From a checkpoint of a small mixture-of-experts model trained on Wikipedia.
Size: 17 layers, width 448, vocabulary 16384, 91.1M parameters.
Experts: 24 experts in each of 16 layers, 128 dReLU neurons an expert, a sigmoid router.
Training: a variant of SOAP for the experts, 579M tokens, 8841 steps.
Below are experts of layer 11 (counted from 0) of a mixture-of-experts language model. Rows are named router (the router's row for the expert), gate (a neuron's input weights, with its number), up (a neuron's input weights, with its number), down (a neuron's output weights, with its number) and show model dimensions 352-383. Each number is 128 + 24 x the weight over its row's rms, rounded and kept within 0 to 255. Numbers have three digits each.
After each expert's rows: "mostly gets" lists some tokens that are sent to it at least half of the time; "comes before" lists some tokens at least twice as common just after its tokens as in all text. This comes from a sample of Wikipedia text that the model never trained on. Tokens count by the router's weight.

# expert 15
router:131150114147122105098130113155121135133150118113111153131175140101161129137134119153106102086133
gate0:121111129129136091134163111163144137134144159129142136145149139100117135115112135131156081106172
up0:155134130141120110134152099175125123141151154087120131159137122110149139142104156118134075078141
down0:134089122138122102113199098135112112115142129111106132118126103150107138129108113112128144100145
gate1:093112115132107197149106152080117118109117141112137160116180123098136108141092123119128172073117
up1:098125138117128182131086150084133121107125126115136151114158113086148118182148116136111149085133
down1:093099137148121078125128114174142095141142191146083125119116123166096132123130151142130138103138
gate2:145127124112129098129135149103138170097128129163121137132168141140164140113067124154124142122143
up2:138094137132124104142145139108133170125145089153163114151126119123151165104102114111102139103139
down2:137138160117121154124144105119161124115126110118131088105155143125125099102125171128118146126127
gate3:122159158136126131095126138115136112109165134107129176140158134124114093122112110164129112136145
up3:127110143139130145107125118131141101131178126092121153124142135132112094116112121169112096155143
down3:104132142150160126116155120134158103146139130166130151176161118128131116101101146158184095105096
gate4:135137124120134095130105098120112098152116142128044161114110083079123134100119090169134122176136
up4:110138134114146104136123095123104094148122166121064153096100074081118154096092100164170104145130
down4:107136103103120168110160146163196132155145154146160126128118083134127121111097057155110123111093
gate5:161114104158140090109086122114118098123126119131160125137119075139151166106150101118150147109172
up5:154108133173154088120123144124103103127133109123154128123104102125146143107165139100147156121169
down5:097129116121162128179108159131176124127130115128156167110145219128110136115143076102139121173122
gate6:105157098149104149139107135128130127088139116148117138131102144094122110097100133139096106097113
up6:117122097159121162148125150131121140079103120163155151129124141108127164117102136111114086143122
down6:139091071161129150120129125140159086147111142126090106124125185093124062119139127158163147088116
gate7:113142103121116125140177103144137095153207108119135127168123088131157119108161120114146094129112
up7:137126121150112143159137085116116110130183114126139136140152110093156116102154136135140084140110
down7:130130189129113144130112074152147128143124142096116132140155152044145167130160167116109131131083
gate8:083157132125084115121128097103100132142113127113128147129117115118090109196147132116082122114141
up8:080128121132098115132120079115115119150111112127148137137141152128142093177141129099098085149150
down8:092116111134121140144113143114139147136099121167104151098155140091155106112145150084078160146107
mostly gets: " km", " one", " three", " two", " ft", " 30"
comes before: " |", " m", ";", ":", "5", " km"

# expert 3
router:114125147130117126119105100111099151155137102124103122090191165140110134127055100084109131114110
gate0:115076112134156115144162168125114149153136115092154119130181106116155134144107139108145106135112
up0:123087102136164113147154150126117148169101094113141119124158097158117146146131133129140153111124
down0:143145161107132139110123100087144165105168107146120115152138116132153110080098120126111138128132
gate1:142163125110135143148152175121131142172133154119109108057118083120101136144114122140106128141137
up1:118138116128129140182157176121122128117115125141147119095130079095131155122133109120119144141084
down1:114123113107123122138117122090106076119111144057126108090151097128131123129162144173127147101123
gate2:137117159091140143139089119068107154089151113108142118125175083093121130139157120096140101117140
up2:143145123128131137162097123095102133069153123119156123119170086126125142135145133089153115134134
down2:126130127113141114127117164099112123134127137135185100128125114117129115133084107134106126128107
gate3:089130118137139173127148131103143114127113098153117130094152137135083135131139149125138103090177
up3:108130111140122171125129131117140107127132087155137149107147133137134124137108156128159136111173
down3:144148131140127134133143117132135136161102085099083154101112145135123142142126116108115146133120
gate4:156121110134119164103132155136142155155104156113087121114119092086163112108104122120103110137133
up4:128133091090119132090123137099143148163111159116081100114103138088148110102131127112065118095130
down4:166102134104136134116120094107146150133137159124167129108121122129109141166120133130118090187150
gate5:125079134096155073163132143123100113138131148144136093139185139116110127180125102122113142114148
up5:117096145114134095136155132151114103122161137166102100148158135122150121155129080108111134105128
down5:132122193142145107075128117122118095154130168092115144133109111186123120149109152152167070132128
gate6:092126142092093122160160111116110108156118128119129124116149105159088120115110090115154158123113
up6:139130123128079146159162153130162115126149132119097109101093103142088120130140107132140128084110
down6:149116138151129101118143144129168127120128142124098109118132140170190126108140138138113161133119
gate7:129069120115141113146151100139117136084132176112124149119128114131134100144146168106119121159098
up7:158088131106123119121158123128115132075116169116116125134099132132130107156164137123156111161071
down7:150112109115132110141123118089117111131070109118130145136147137107127109144105149158147176125131
gate8:116121152149117104138103114152138090116152148130136097104133094128087107131118123145139087148104
up8:131149138126105119149130125133125081127167129123158116129112104151098116115136130135127102131121
down8:106115135084116127131133131130175117126089127150119098103109125124107128140136149119142141088118
mostly gets: "|", ").", "es.", "s.", "ing.", "er."
comes before: "\n", " ", " The", " In", " He", " —"

# expert 7
router:126162077162144133129148130153133103141135124107159146131166143110204132126115117088110134087079
gate0:099147134118160138131161131137144112127095175133165104119115155099132159116114085091133132075109
up0:090165157115143110123138149140173109108096157136131114145138173101157168128105101109108129103121
down0:119102085099095123079140148135085105121153118140153114130119092142177158111128147104140128124045
gate1:089168116142152100154102093164135143126085142121126097169135167164102132080139113141147171096110
up1:119134142142184084165097098154139130127115185155133136144117154133109149127146112146131158101122
down1:091088111167141108153131136132078154109112122115111113137130142102140091147197109162109144096190
gate2:165115115095125112131167148119085114157152130115122134127182174141127114115137107180111143118099
up2:140117113119104140121160130126126105132144148128126152114158159127136128111126125186122095064082
down2:124129100125117132125117159141132136150125090131132101169158106131142149118140144120131097152119
gate3:125136129086113132126145109128156100110114078100110146111151132113124161088151129149148100164093
up3:134122114087154120124170114110153132091128103087105152131174141090151131113149127145122078138086
down3:143125122128115120125142119117155167089108143181153123094095109132146114116181176140103117154064
gate4:123116111137159114123153114129140134173146127139137125112113145169157151098135131162141140142071
up4:133104128142142135126143117130133119165140138120148137118140164142171167135145190131127153123093
down4:145122144133134063133163147123078143132165090155151126131126122143080130125154109103159120123147
gate5:128141107153163157149156164141139134179081144121184126134100152147135125101168103138127128117145
up5:121124121132165149097137142169166132186056157122145112140101146132159140127154126103135129127148
down5:106163128130106117160175162142145128137162163128136114163146172141141114126142136127182144128120
gate6:100115113130116120147136149133138152136102180146125121139128129101182103114095116153096154130115
up6:095094103136075129124131140151178131125092155112140128122147134127151108137087116148112146106128
down6:158103126097132070136137184133160129149113160134169070138151099132111113109136142138138143150123
gate7:129067136125154128138140119102094106084130124142152137132100146092193113119136138096095101093091
up7:137070152135138108146115109124116110097124134154131132113123165085167099123129111117119140114107
down7:113101103146159131129132158097148161109183132128139142074150147118113114142105128078110120102150
gate8:091146102146136136146133123096150094116087165093145133170156142123160067144093127119148148149112
up8:091133124099123145124140110127149112135092156102175157147115150114139094148116139128121153110129
down8:103126136120120143138152115136123132121141130091152175135091177113140106117104165075137138109134
mostly gets: " song", " series", " film", " group", " band", " land"
comes before: " of", " and", " in", ".", ",", "s,"

# expert 2
router:103121135126130115117060129140085098136147154117104113115150149080154172150095096107128122136092
gate0:104149103099169131155101116096135103137134130142132158123109142135132117142123127114101107094131
up0:118147102088166119117121106121120106140134139124107153140117142136129153130120104097107116089120
down0:155078127108121120110109103116096122087086166133162120115125105146142091105146162153114133139191
gate1:114164107143115135133095132144136099129154125110129147126113138118118145117135136136118102155101
up1:109169099139116162128128131150154097106151114119130135142132111158122148105119140124114119145101
down1:145138133114180147095149088118109156098095134126170151098140149105118094109106097106128138161146
gate2:112115098123133129135102114132169124098136118102086139107114117126087133146169121094154130109116
up2:080128099155128145137115119117155120088113155087118150124113118128123135160149119097123133105137
down2:118107158156173117148111128173102152126134126071127118119112124125140103119130128124164124105117
gate3:128123155171158119122096128148145080140142130125135120119123108114157117143148106096106184107139
up3:136151142136126105125071099150130092145139162126127132111124104109180112156123109085119155096142
down3:118173166124128122146108101116139170132097177156152150129156128110152113151111134137138123114119
gate4:128168111097137124085120110115131109127134108105159129097140129114089124138098108164143118094106
up4:123154117128130149102104102131153095141139121106145120103134145105089129142098132131118173104113
down4:112145108156150169107155125115106132088159140151132111157147095117064117093127163128143111179143
gate5:122113123080124119152111118143142118088095096136110145132116107130163137133141111111154121124120
up5:135126101091127112164107141157138125110113090136112133109120144126168113121131120118165124129084
down5:095141153109088148145106118144121123119099128146141115095110132116096175121139162152114164113112
gate6:084123133118141120113121158101146123125117143143134159156138114076145141131152106121115119134139
up6:098133142142146133121093146100152113126110158153127157143171119117138121129121109173122151161113
down6:114113125136193138108069120098093131112149100130162141148162125155104153102129127123143140119114
gate7:165121141105121162139146146160136124151100154131163122121093155142059146202120123094141141120127
up7:157115099126130125127110123166130140137089139127188099108109152131068142135129135114159141140146
down7:129157124154120119105142150110137090104141141182144148155195150131130125122155152144084152165106
gate8:123137118144111136143128111105127095115150137154124117106114138076098187112140128118114166119155
up8:128133139116111124128105111123110088141132139122145098148100126116136172095133109119112143122124
down8:135172133135106162117134097156135134110129171167108139144129132171133113114116123152120160108124
mostly gets: "es.", "s.", "y.", "ing.", "ation.", "ia."
comes before: "\n", " ", " The", " 0", " 1", " —"

# expert 12
router:069186130159129157125096112136116140161142125100082117110134159104185121137142118118106152098126
gate0:155141109097100123128122150120150134122116177095079069101121156133151144144091154106091160129114
up0:117125119145145113146114158109161119091116185099104077053154143094152123191090135131097122126100
down0:122121128101126137114130143116129145127100133099142168136109103156131095107126132102153164101163
gate1:128151131157149154108075112092132116105123097141075121136103168111136140101084151154175150128123
up1:121145134149140125147081087108119109104138077156094114119135154086146148090104134119147140152126
down1:150095097122126120142127159119132124170102094119155096096137147126128124131105176160138112140164
gate2:094130114135098145096134118107097150114138119158122126138088139100151099106117108092090137084123
up2:106130145126117160107117128107099164127115102128107108140093154085134137084131097089103148096112
down2:139123135121097094138136100146110152135104103168122095138098125130147153113134149162110139172184
gate3:127139104135149100125143117172132136095137122099122161111103137118155165106136166171094105135143
up3:126127098143139084133132135195107169090115107111138141112065130118144153112121128151094124156113
down3:089125128157095111141112137123127127172117144134098149121128108102200140149130131168153121117150
gate4:124169142126108110132101136128139154105151094135165105165120110154120099124152132110151175140145
up4:093135131113098114136117149111133143097165097123169112143136122147115071163163124118149165132177
down4:102127130143134091160120151148114112125111213110123136103074137127126174197076145123128125135124
gate5:085121088118103148149135145120094098170167103068112125109132136121124151113116096152098163126116
up5:099138087124120175149141147117100071206170115109105137149130158125117141134115089164105135132108
down5:126151144118148129082112129132154131130125110116121139149128131110119123122156104072109138136129
gate6:145121108132125132144096117128159134102087095144141127132136155162132111128168119132069157146137
up6:155140121146150102151084117169143122131090097103117140150123151137120111122152131123068129137122
down6:140094146157147134142116114133161139134140121154112136123105124160142119064119088129143123091096
gate7:145172125165126094108133098156136071148121143119134102128121127172142120101125097118134127160121
up7:149180109163135093132153104152112089137105121125122105127122122193131110095102102135116146175112
down7:112143111156115121141129163202166146148151117091091117133161117132151107103160072160138166101142
gate8:152123128164141149130166133140125141125127160114125106159111115150146169176120111122133167067162
up8:117109121163154143097168117129133129160151191120114123160116109163122180161101131092136151090146
down8:121130113131127151120144047108121148112116113112117148114103103128141135122119120111098135125105
mostly gets: " 1", " 4", " 5", " 0", " 3", " 7"
comes before: " |", "2", "4", "3", "5", "1"

# expert 16
router:136130131148171145084133087147098084134154158129109077110149143126139138104152115137095131132175
gate0:122102152137141119171112145143134109101159121132152119119159141080140146163147095123138137148157
up0:114118188154127111151128117134112119103157132109129116097140154110126117183135121110135155145139
down0:152125108079148182130114110094170131148147110080133154137133119110137111124140125167132127140146
gate1:164173143128167073075118108105093128159133147122131152141119119108137111152172106163101156114154
up1:114168120118188074109116122139097137150140115139137131127144109113139109117170132160106155128123
down1:120117109119107089120118108132139136128132136118125165158122132124125119155136179103131157144093
gate2:132146105088082071114138137114119093159157137114128132095136149113139125158153094149093115111164
up2:115134118152087076141162124096131096128170123101140117124138174119133106149155095116094117124143
down2:149178159135106128117135173162110132119122124108095093122144131115119135105123159139144161156115
gate3:117143189121148078104123115135155163130104159135182074157128127090093133090155155118109130119120
up3:135149152116148084083141133124160164126118152130139077142124114130065115104118153128095156130149
down3:146102147114100123119156098098165099145095127126147142139155106094150051144107104088164172119131
gate4:160129134151122141111153061090140124101152147122095102138154155169178158134103159126110132100151
up4:165136140139146129091147066097131122107150132151131119134152119154149129157109152131092130105137
down4:124110116139148117141107113101149116125128142164079138142124100123128099131144124115103134064186
gate5:109133109122142116120120112173127145110144126173134127153096120082111132100122129132125153121163
up5:136138097125123122115101117168091120127106145151108134142087133116122154104150119154101137127135
down5:158122138138087138168154106167089127111110087160155147162148161116122153119101102135125127118152
gate6:135104102130134155127111130112124149139135116127157123139150148137166124147116137146085132134122
up6:136116128118153133120125085139162160130119102160120126127147126144146124146101111137096122131170
down6:115141119105141164148136142133174170137105151156134134130121130143154095145140134121128096111142
gate7:153129135121141127145109129165160084117113113136155168104132137132157084199117137181111083148117
up7:147164151129111147098096100163109099162128110146117125119139126141138074132160105208049111143140
down7:123138131129146112148140104122126109106133147102142131184107106140128143088142130142127119112140
gate8:100122154101157121167118127142084111151125136102134113127128111114143091100119133146143158080122
up8:088120164140184122182117113159077147154103155094156095144136140152131150095128145155130154113104
down8:090121131113089110172170093097119115157099131103124072137114088111091149122124138092094098116155
mostly gets: " but", " when", " after", " where", " while", " than"
comes before: " the", " a", " he", " his", " it", " their"

# expert 22
router:096177143136134112125142125155104127133107135114091083085168150127116128124102118110126156116134
gate0:128129125127153129154133081143148138138123148136118098133156146114069097087112164132140159156093
up0:128126132153145142148152103143146150137151123138102109134163148104114126092116173110140152151136
down0:150103148121113127150078119124141145132152164130124147119132192127140104113094126118171136149131
gate1:140133133181139119128148092124106149166131132115108134092174118116130153158102106128110077133131
up1:140113089178157105136154090128105126139130150123099130091172144141140143145118099138150099149117
down1:124124157129171147131141157112174180186119076152120109130152122115148137145157127132138128142131
gate2:126149107118112151129107126157150189095127155171120101101120112085107117165108141080136159146124
up2:132156086117136169091113161150131170116184118165078053079128109120148119148132112099120148120140
down2:141110127138129130112182153087129138129130115134139132106132117122160167136089154117122119165143
gate3:157093154132189186074137139133115074118131109150117149088137167129150134113086129136141120141135
up3:135130141128155152028129156136126090132124144119129134071140166141136164109089132117151112127136
down3:129148171097129119129141120104141122140149138137138131069153213149074146143129136094110146145119
gate4:103169100117115127085143141113078126094104166118138125110130095139124135110089118171163118126158
up4:143126119097116120096162144131060115107120145089137097118129098152143155124100103167129126156128
down4:124135102146122153129139087140133130109114081146162144150122112112143163110101093125141121196108
gate5:125162078123110170143141102125082151127126146123143147100132110126149119070138147133142117094126
up5:088133132116110149135101113143128131098135156112140125137142112104138117067107146121108120106113
down5:136156118143140157135113150164123109143121107144107161112122152147076128150139135153167157122129
gate6:107104122070101116141127081143116186067116123129145109116156152134127143110103096136103158109140
up6:122103108084079086131161130175125189104112098141132137113133110127123132100131089119123160104118
down6:141149128131117114123140112135138121113132121154145133112110088155139145109131131148122080085123
gate7:126107127148121076135124101147138127117153112086097141099128109116127141076112126130113122122101
up7:131102126145142085094155125130145143115161118108108109096146126139156117122118118131106146141121
down7:108123169100192089080130125114112179098140087131096100143155118116122127117148110112115069139124
gate8:102165118134163138102137095144101088130142131112123081091121125100158124163122129079142139132146
up8:127135101116132148103140117154086094120134112095141103116118110104168117150116156106131143105122
down8:107114138126141153128124139098118087099125123132123081107139128119127100149128113099116102118150
mostly gets: " at", " In", " for", " in", "In", " on"
comes before: " the", " a", " his", " their", " its", " this"

# expert 18
router:115114111155141152124165087158133086127141128123113139143142133137135144155093115127095127129149
gate0:160170140140111156090128101113111098114113111136148113142103105128125157141119120140094107168111
up0:140128100133087156114147104123145090130083122160130100121108104125112148146150147144140117165138
down0:139161116128111127072130109134091110129126096143130158124143094107119148072141134123133127202131
gate1:139112090138180156110138142171116094073174145149153170094117132130124135113086116118134128158155
up1:172119116104160120121166145157184078102143134121152155115125119087133095148106106122113165160120
down1:087152064134133117144134143168096159094149130164173139108133127136131115112130162090110088131134
gate2:120146140104141125093156131125133121116134112090123098142160159135115162102087119150144137135152
up2:112125137104126114106140143120109125120139104107109108143169138106109181103103123146188135134156
down2:149120099077135121109147159145114135159100125142125126146130156066106121143147141114106121109106
gate3:122121148128095126114146122135154135127166090158090151128146124125107135157130136117107146125147
up3:112137138125064153149141140148183156106166070133108156150147115124153124133148158113100130113146
down3:094110095131149114123134192144197134141109101122172152118104170121116167113119164150166099157093
gate4:133061126150124184144145086167135101136118114125108081107098140144150176152126067121135140132129
up4:157095143134110189131196089146111131108115104135099116115105151136129151126136099115124134166161
down4:089139143143123086117103150140099139132160156114148114138154117120140111118134162091110140115107
gate5:119125136082133128103124091129124103109098127119113143142155130126102122141147150132098115123032
up5:105101112095129154119150113135097101118119140124150139119158128130108131134157121131135130092088
down5:129186114141118078099109125146176069153094145082090138171105174117138132103130127122089117083154
gate6:117088116179155137143118118136123126104117111113123105147151079100149136148113119090144167142143
up6:125082143164153186172147095140120104119117114135082130138106107128099142160144124132108149127126
down6:150132169076140146088162118140148105131112088097143052107126133161145149098115123122140135148121
gate7:123155114101143173149157123146137158148118118087106071127143160120088153106127132147146141142157
up7:116116081148136162145181159115124168156146120078152102105164130144126114141128144139123120137134
down7:131093112101134154174092099145129171095126156140120091166135138168112104076143124180131141134085
gate8:090121105120161148080118110124129134105133113162146158122089145145121133140092121124129161119117
up8:098131120113157144130130098106109140105156121153125178124089166108118103157129084146111176094125
down8:134114109132131135128149148107126140172089110103071157164123167125183103135127121077103152165158
mostly gets: " had", " made", " has", " have", " released", " used"
comes before: " the", " to", " in", " a", " by", " on"

# expert 21
router:104171083132124134099096110154108126145165149091161155120181151134181163150113099103101123101138
gate0:114153102123142122138126110113108126140124139124092092115107155152138131136150148120116078112101
up0:112159105133125107125120099116126111161137120143111093121087159141136127150140144116100079121120
down0:154085120124143122136139116117141151099105184140126088095129126114127134123138120118105149117103
gate1:131158101111113128134138108132074096125128153112175129107134124136135100083103149127071130113114
up1:136139059129145124162191074150073101139140149116156132137112135160142115085111155112104127137093
down1:130156098170137126144139090147171093126138116127129107167117112140139128157102164149127126070075
gate2:144135114185111122121103165154143153118085142168125124100176140124147110119113083124111109135130
up2:162124096172100115125122119140117163117078124132142128102161128121144106129117096110125104128136
down2:136112131128144142119158102119151124135095132138115118130089136149130123138120102116101121123103
gate3:131130090192139122111162131099135102142155136155140111129157127184131153090115132135121113135134
up3:126127089176126112134129117114151102152152137128130112126143115159119140097113152091126118144122
down3:143143164118094157143141152122132154129149128044131113113147136107154118095137089099171113105074
gate4:193148115147103105150117127165116150067109092173120128098129136084135114116113119099116056136128
up4:169135095117082123128152127152110129103113107175125148072119127085129123135154115103100077145151
down4:100145148131137141085181116117138109141107122143115152092137129078155124139157143096147146126145
gate5:123135104131138114131136107091122163167140129151139144119168139147079134176151145067148140147067
up5:144121087135106140134121097103132159180152115163130170137161125158098150165165167104131139128083
down5:091100176185123136134140166119138190167169122124122146154139136134081156098122074110122119122086
gate6:132108127134133141125121133105133165144161137133148123135125140122152142153139112103125138151111
up6:118130134116141129110138115109128151129157156118166135133123094136153172128138074147116154139132
down6:080160141116107095156153133120115122147107124131145152115129131113136103144146131151141154112164
gate7:091148120125146105152135149097147162128160166123115148104101153108137135086103101102131122125123
up7:140157116125155111145111138114118125122174184125095138116129137139122143065143110112113128118092
down7:094124122088123147154143084132139105113154158142085154161128120113126147141117147112156128126165
gate8:099128139087172126164160144156114126111087126155166071169158200139111153099122148107108127092127
up8:078145121119151122150169134165125105098126137159180089167136184145143153096122180115123129102112
down8:102128151151138128181173094111114147133125115120139142068148127148103132159146093166094160122106
mostly gets: " October", " December", " November", " June", " September", " July"
comes before: " |", "|", " 0", " 1", ";", " 2"

# expert 17
router:096143104167129092122111124142128107174144118076165110156178128123165134135080114140118140144170
gate0:111192113061119096082128112146151111082151089138169120143093169109058129097130105101126118146138
up0:088160110116140113082128117140183125091120096150142089122094157086093124145119145136138128107142
down0:096164121128115150091097115106152121183159087148082119130142100104146153143154176113147114127115
gate1:139102125123156121101149142138128110164154136122167114136132119157138161164063108141087129138169
up1:142130113117106104101131122122146129139151095088174094184128120117147158122093133158131114162162
down1:099107153125140119085164112159122102053124136122115168113150074061156117150141093114119155132100
gate2:098136117149119108123134128135128082090116120117152095104115163114142120081120122139111160164108
up2:087127134148103120122110121157136087062141143082132093126132154132177118084116150171112126176137
down2:177069126177109137110144150140153150155144107142151175150111098126108138140153133113138108103136
gate3:101107120059136114110125149167103147140114120146178101142117105082151156132090116127088109108148
up3:090093145112106092126141130132100124153117121153129144145118122102170165112130122147111103135131
down3:121135143160123133123126157199130137155117165119113147130140132101128125144175108075122129133081
gate4:139146093116154103129135114115128168105134126143143146126138074131154147119112107121081144138139
up4:122127133116141118141129125112108162107101112108117165135139086121132128099129113137054139118113
down4:153148137068120134162150078177106076115122137108140138111163145104157126139104141128136113141140
gate5:140130137145142136141086108086076115147172151157137089120145112157114125156119134128110123118120
up5:124147139174132117108106099084107080185172139141155108144154115138127146131129109125091126105136
down5:136149110085097132161145121153104171117122141131149099132141076114085146130151105154140103144119
gate6:118112095151122076143139138139105099184152125095147104160152123072131092081134137146172132133132
up6:076145070138109086135163165120124105163158099107171096146114152122098118086158157109153101123120
down6:157084113097141118114145083107132112115107137130152112093111124101122117102125134138123112143140
gate7:131126150146117159164106074102129167159139155107151110116096120095085181114131095106099141157104
up7:123147134105149190189114079117143165137107130136134120125129125097111177170168114111085122131138
down7:170133165107162135110150095144115133098120115139124148154157144173133103165129099112169089126138
gate8:094136144084111094120108128138122088119127122118165104152165117116179126086104086115072144122098
up8:115123127118119124135122127138104082130134140089175123171130138112195126101102136128078163155117
down8:113107098116092121110129099134106139073096096140129104139073116122120112157142141153141125105149
mostly gets: " area", " company", "ations", " members", " Association", " director"
comes before: " of", " and", " in", " was", ".", " for"

# expert 23
router:106126118167133136113161087142131066108152120118151136155179189107128149139130103101121135141186
gate0:098140087107118144096122139093138107116163074138154078133125176116132111132142128151145135139138
up0:088125079138122123073142149124127134146155080127147077151126171112137113110145143172123150109124
down0:178161168133110103088128190110153166141131128126135129146105116133102105123111137127101152125123
gate1:116133106124116134132148115118153151105117162107123154171143102133147161162097129130127110156128
up1:092129102111139131103146132121148137109124145121126163169124122130145127141114127099115141170124
down1:152114083137112198140103134145075117108135115144100094145167120126153101130164125108146118088132
gate2:094140093132117146155186124124139109104113154129139135122158135142139130125147142106151134141128
up2:079151086109133144170165120117120109078136141139146127152142160125137120117117127107145136154128
down2:126112152103133141188161140090145179109106127089133189116130155117143098142152104119136086104137
gate3:118080134123117122130121139145127118141127141183139120114114147157142121132155135147090114104117
up3:133116114132103137141119125123134143123147138162134134106131164102115125127137129162095115118147
down3:111087063088144159151111113158168120126112119146150123122161162128146141110116148109142091141157
gate4:093158157147132143136198128127143107144114156085121115120135167130162125119128116158142076103136
up4:125168143148124126133207119108132108135113161079117118115123164107131141142121130147163098098121
down4:142123136137166119137130103091128147131161134110129116094077134124137111174126151148150148131090
gate5:101126152121082101163119128100168082138143081111083109099129137132139114093125117169099116157148
up5:114145151119100135165138093115164078109187080120111097106108138109132134095123139130112111154165
down5:109149130129081137142135145106162098151091144097132148126113146166151099151161129146089126135147
gate6:150103128165122115159134099107089107140097105090157129162107100155125155106106128113133095062152
up6:119093150144106128153129058124083094132109077095164116147135129101136131100123109108137092075193
down6:140136123132143173096115110128107118133124137135079128082148124178133115135109145138162157139116
gate7:116142142128090130095128115148125128165104067123125149105119149119110118127109097117142132092128
up7:121124158123105131127141132115118142163112073126122147113138126136140127115098102116133141123133
down7:128162168150168105153143131177172140084197149116119143150126076089097160152147084138110145119103
gate8:093125111118122100080100084134114101117155085122144134098084147143146147099120118116128152144179
up8:089137108144129083117098087112117095126128122138143155104103137138133140124102103110128149173183
down8:111110134153156154087119146097127146133079141132120142107146171137132087104117118125135130138117
mostly gets: "\n", "==", "===", " ==", "\n ", " ==="
comes before: "\n", "-", "|", "The", "In", "=="

# expert 13
router:144117128144102131113147108129113109104096091116149121121131133147114206137063067138113133111128
gate0:122102130102113137149119130107109143142113106139120171113103108144155174150152108135147150103139
up0:114111119150131167118110139130126117120120103125124176103116109132166144179119069136129136128117
down0:140117122162113115134128118122146144101111189170108102144133087126119150093148130146161138143143
gate1:110108138120199128100145103109171146118120141142113097155098114126151173141079115163097164134138
up1:106112120109137154104135114116189124136105165149116122134102119144182172119088087128122182150128
down1:101116119161111114095125146153126121212152135138139156138121148100118117135155115106141157160107
gate2:151090150129173097125105091123116129122160127112136103134162173101125161183090133113102125126103
up2:119087171109143090120092115155107124103143141101125136129146148115116120157114147118096148121111
down2:094070124110130087101161120127129071147142126153090121123115091121086150102096112106082066161119
gate3:126108124100092140160168109146137131147137079128145142134165160157133165160175074130160121142162
up3:102113117102121176151139096120154119144130151134129127134149140150140142180142081168150105129162
down3:114067107131139125136152130093140170130128139128167152123085134149130145116125138083138124118115
gate4:182131113094110083137080106142105144133070070147151140162130131116154174107154147128157151109131
up4:153106128087138107135075131148103143120065099132152147165128131142111151106120122129150155149136
down4:154111127129133126148129144121118125134130150093107138142164080096109143117110126161125106161067
gate5:071094071119050152140110095134090143109095096118123178116150159135095098107094102124119125126124
up5:050106079106070135168111127148090139093080089120132167138152156138107147127121119154086117128123
down5:087149150182139122130132100139103160147154087115064136086115138145103136138138135107168124131137
gate6:133114138132107150139126141154121123203162130128116125105151115152110125128114129131120150113145
up6:113111129104105141149129111182129122175151131113095102135114135144107130119142138111141139133132
down6:140127133119142142163136108145133101076133093127098123148126108173141106131150098063141124103094
gate7:140126124157102146111135135111126128117133138124116117131162114132145114136125165065105106145138
up7:152110120127115168108114136115103136129136136133120118151173131138147126112134147081081117136145
down7:142090133109157160091056147163103104128150145129122160105132147120140120139133130119095119146100
gate8:094139111111091157099107116161119145138146106115132122153116150129111171124142090140147161136120
up8:086133122118099142097082127144126133128173103125142155129125157120094132152160108155157158158121
down8:157143138118093120168090166135104127176163131154107138150097149188095139150140112099152149181097
mostly gets: " is", " was", " had", " were", " it", " been"
comes before: " a", "-", " to", " was", " in", " been"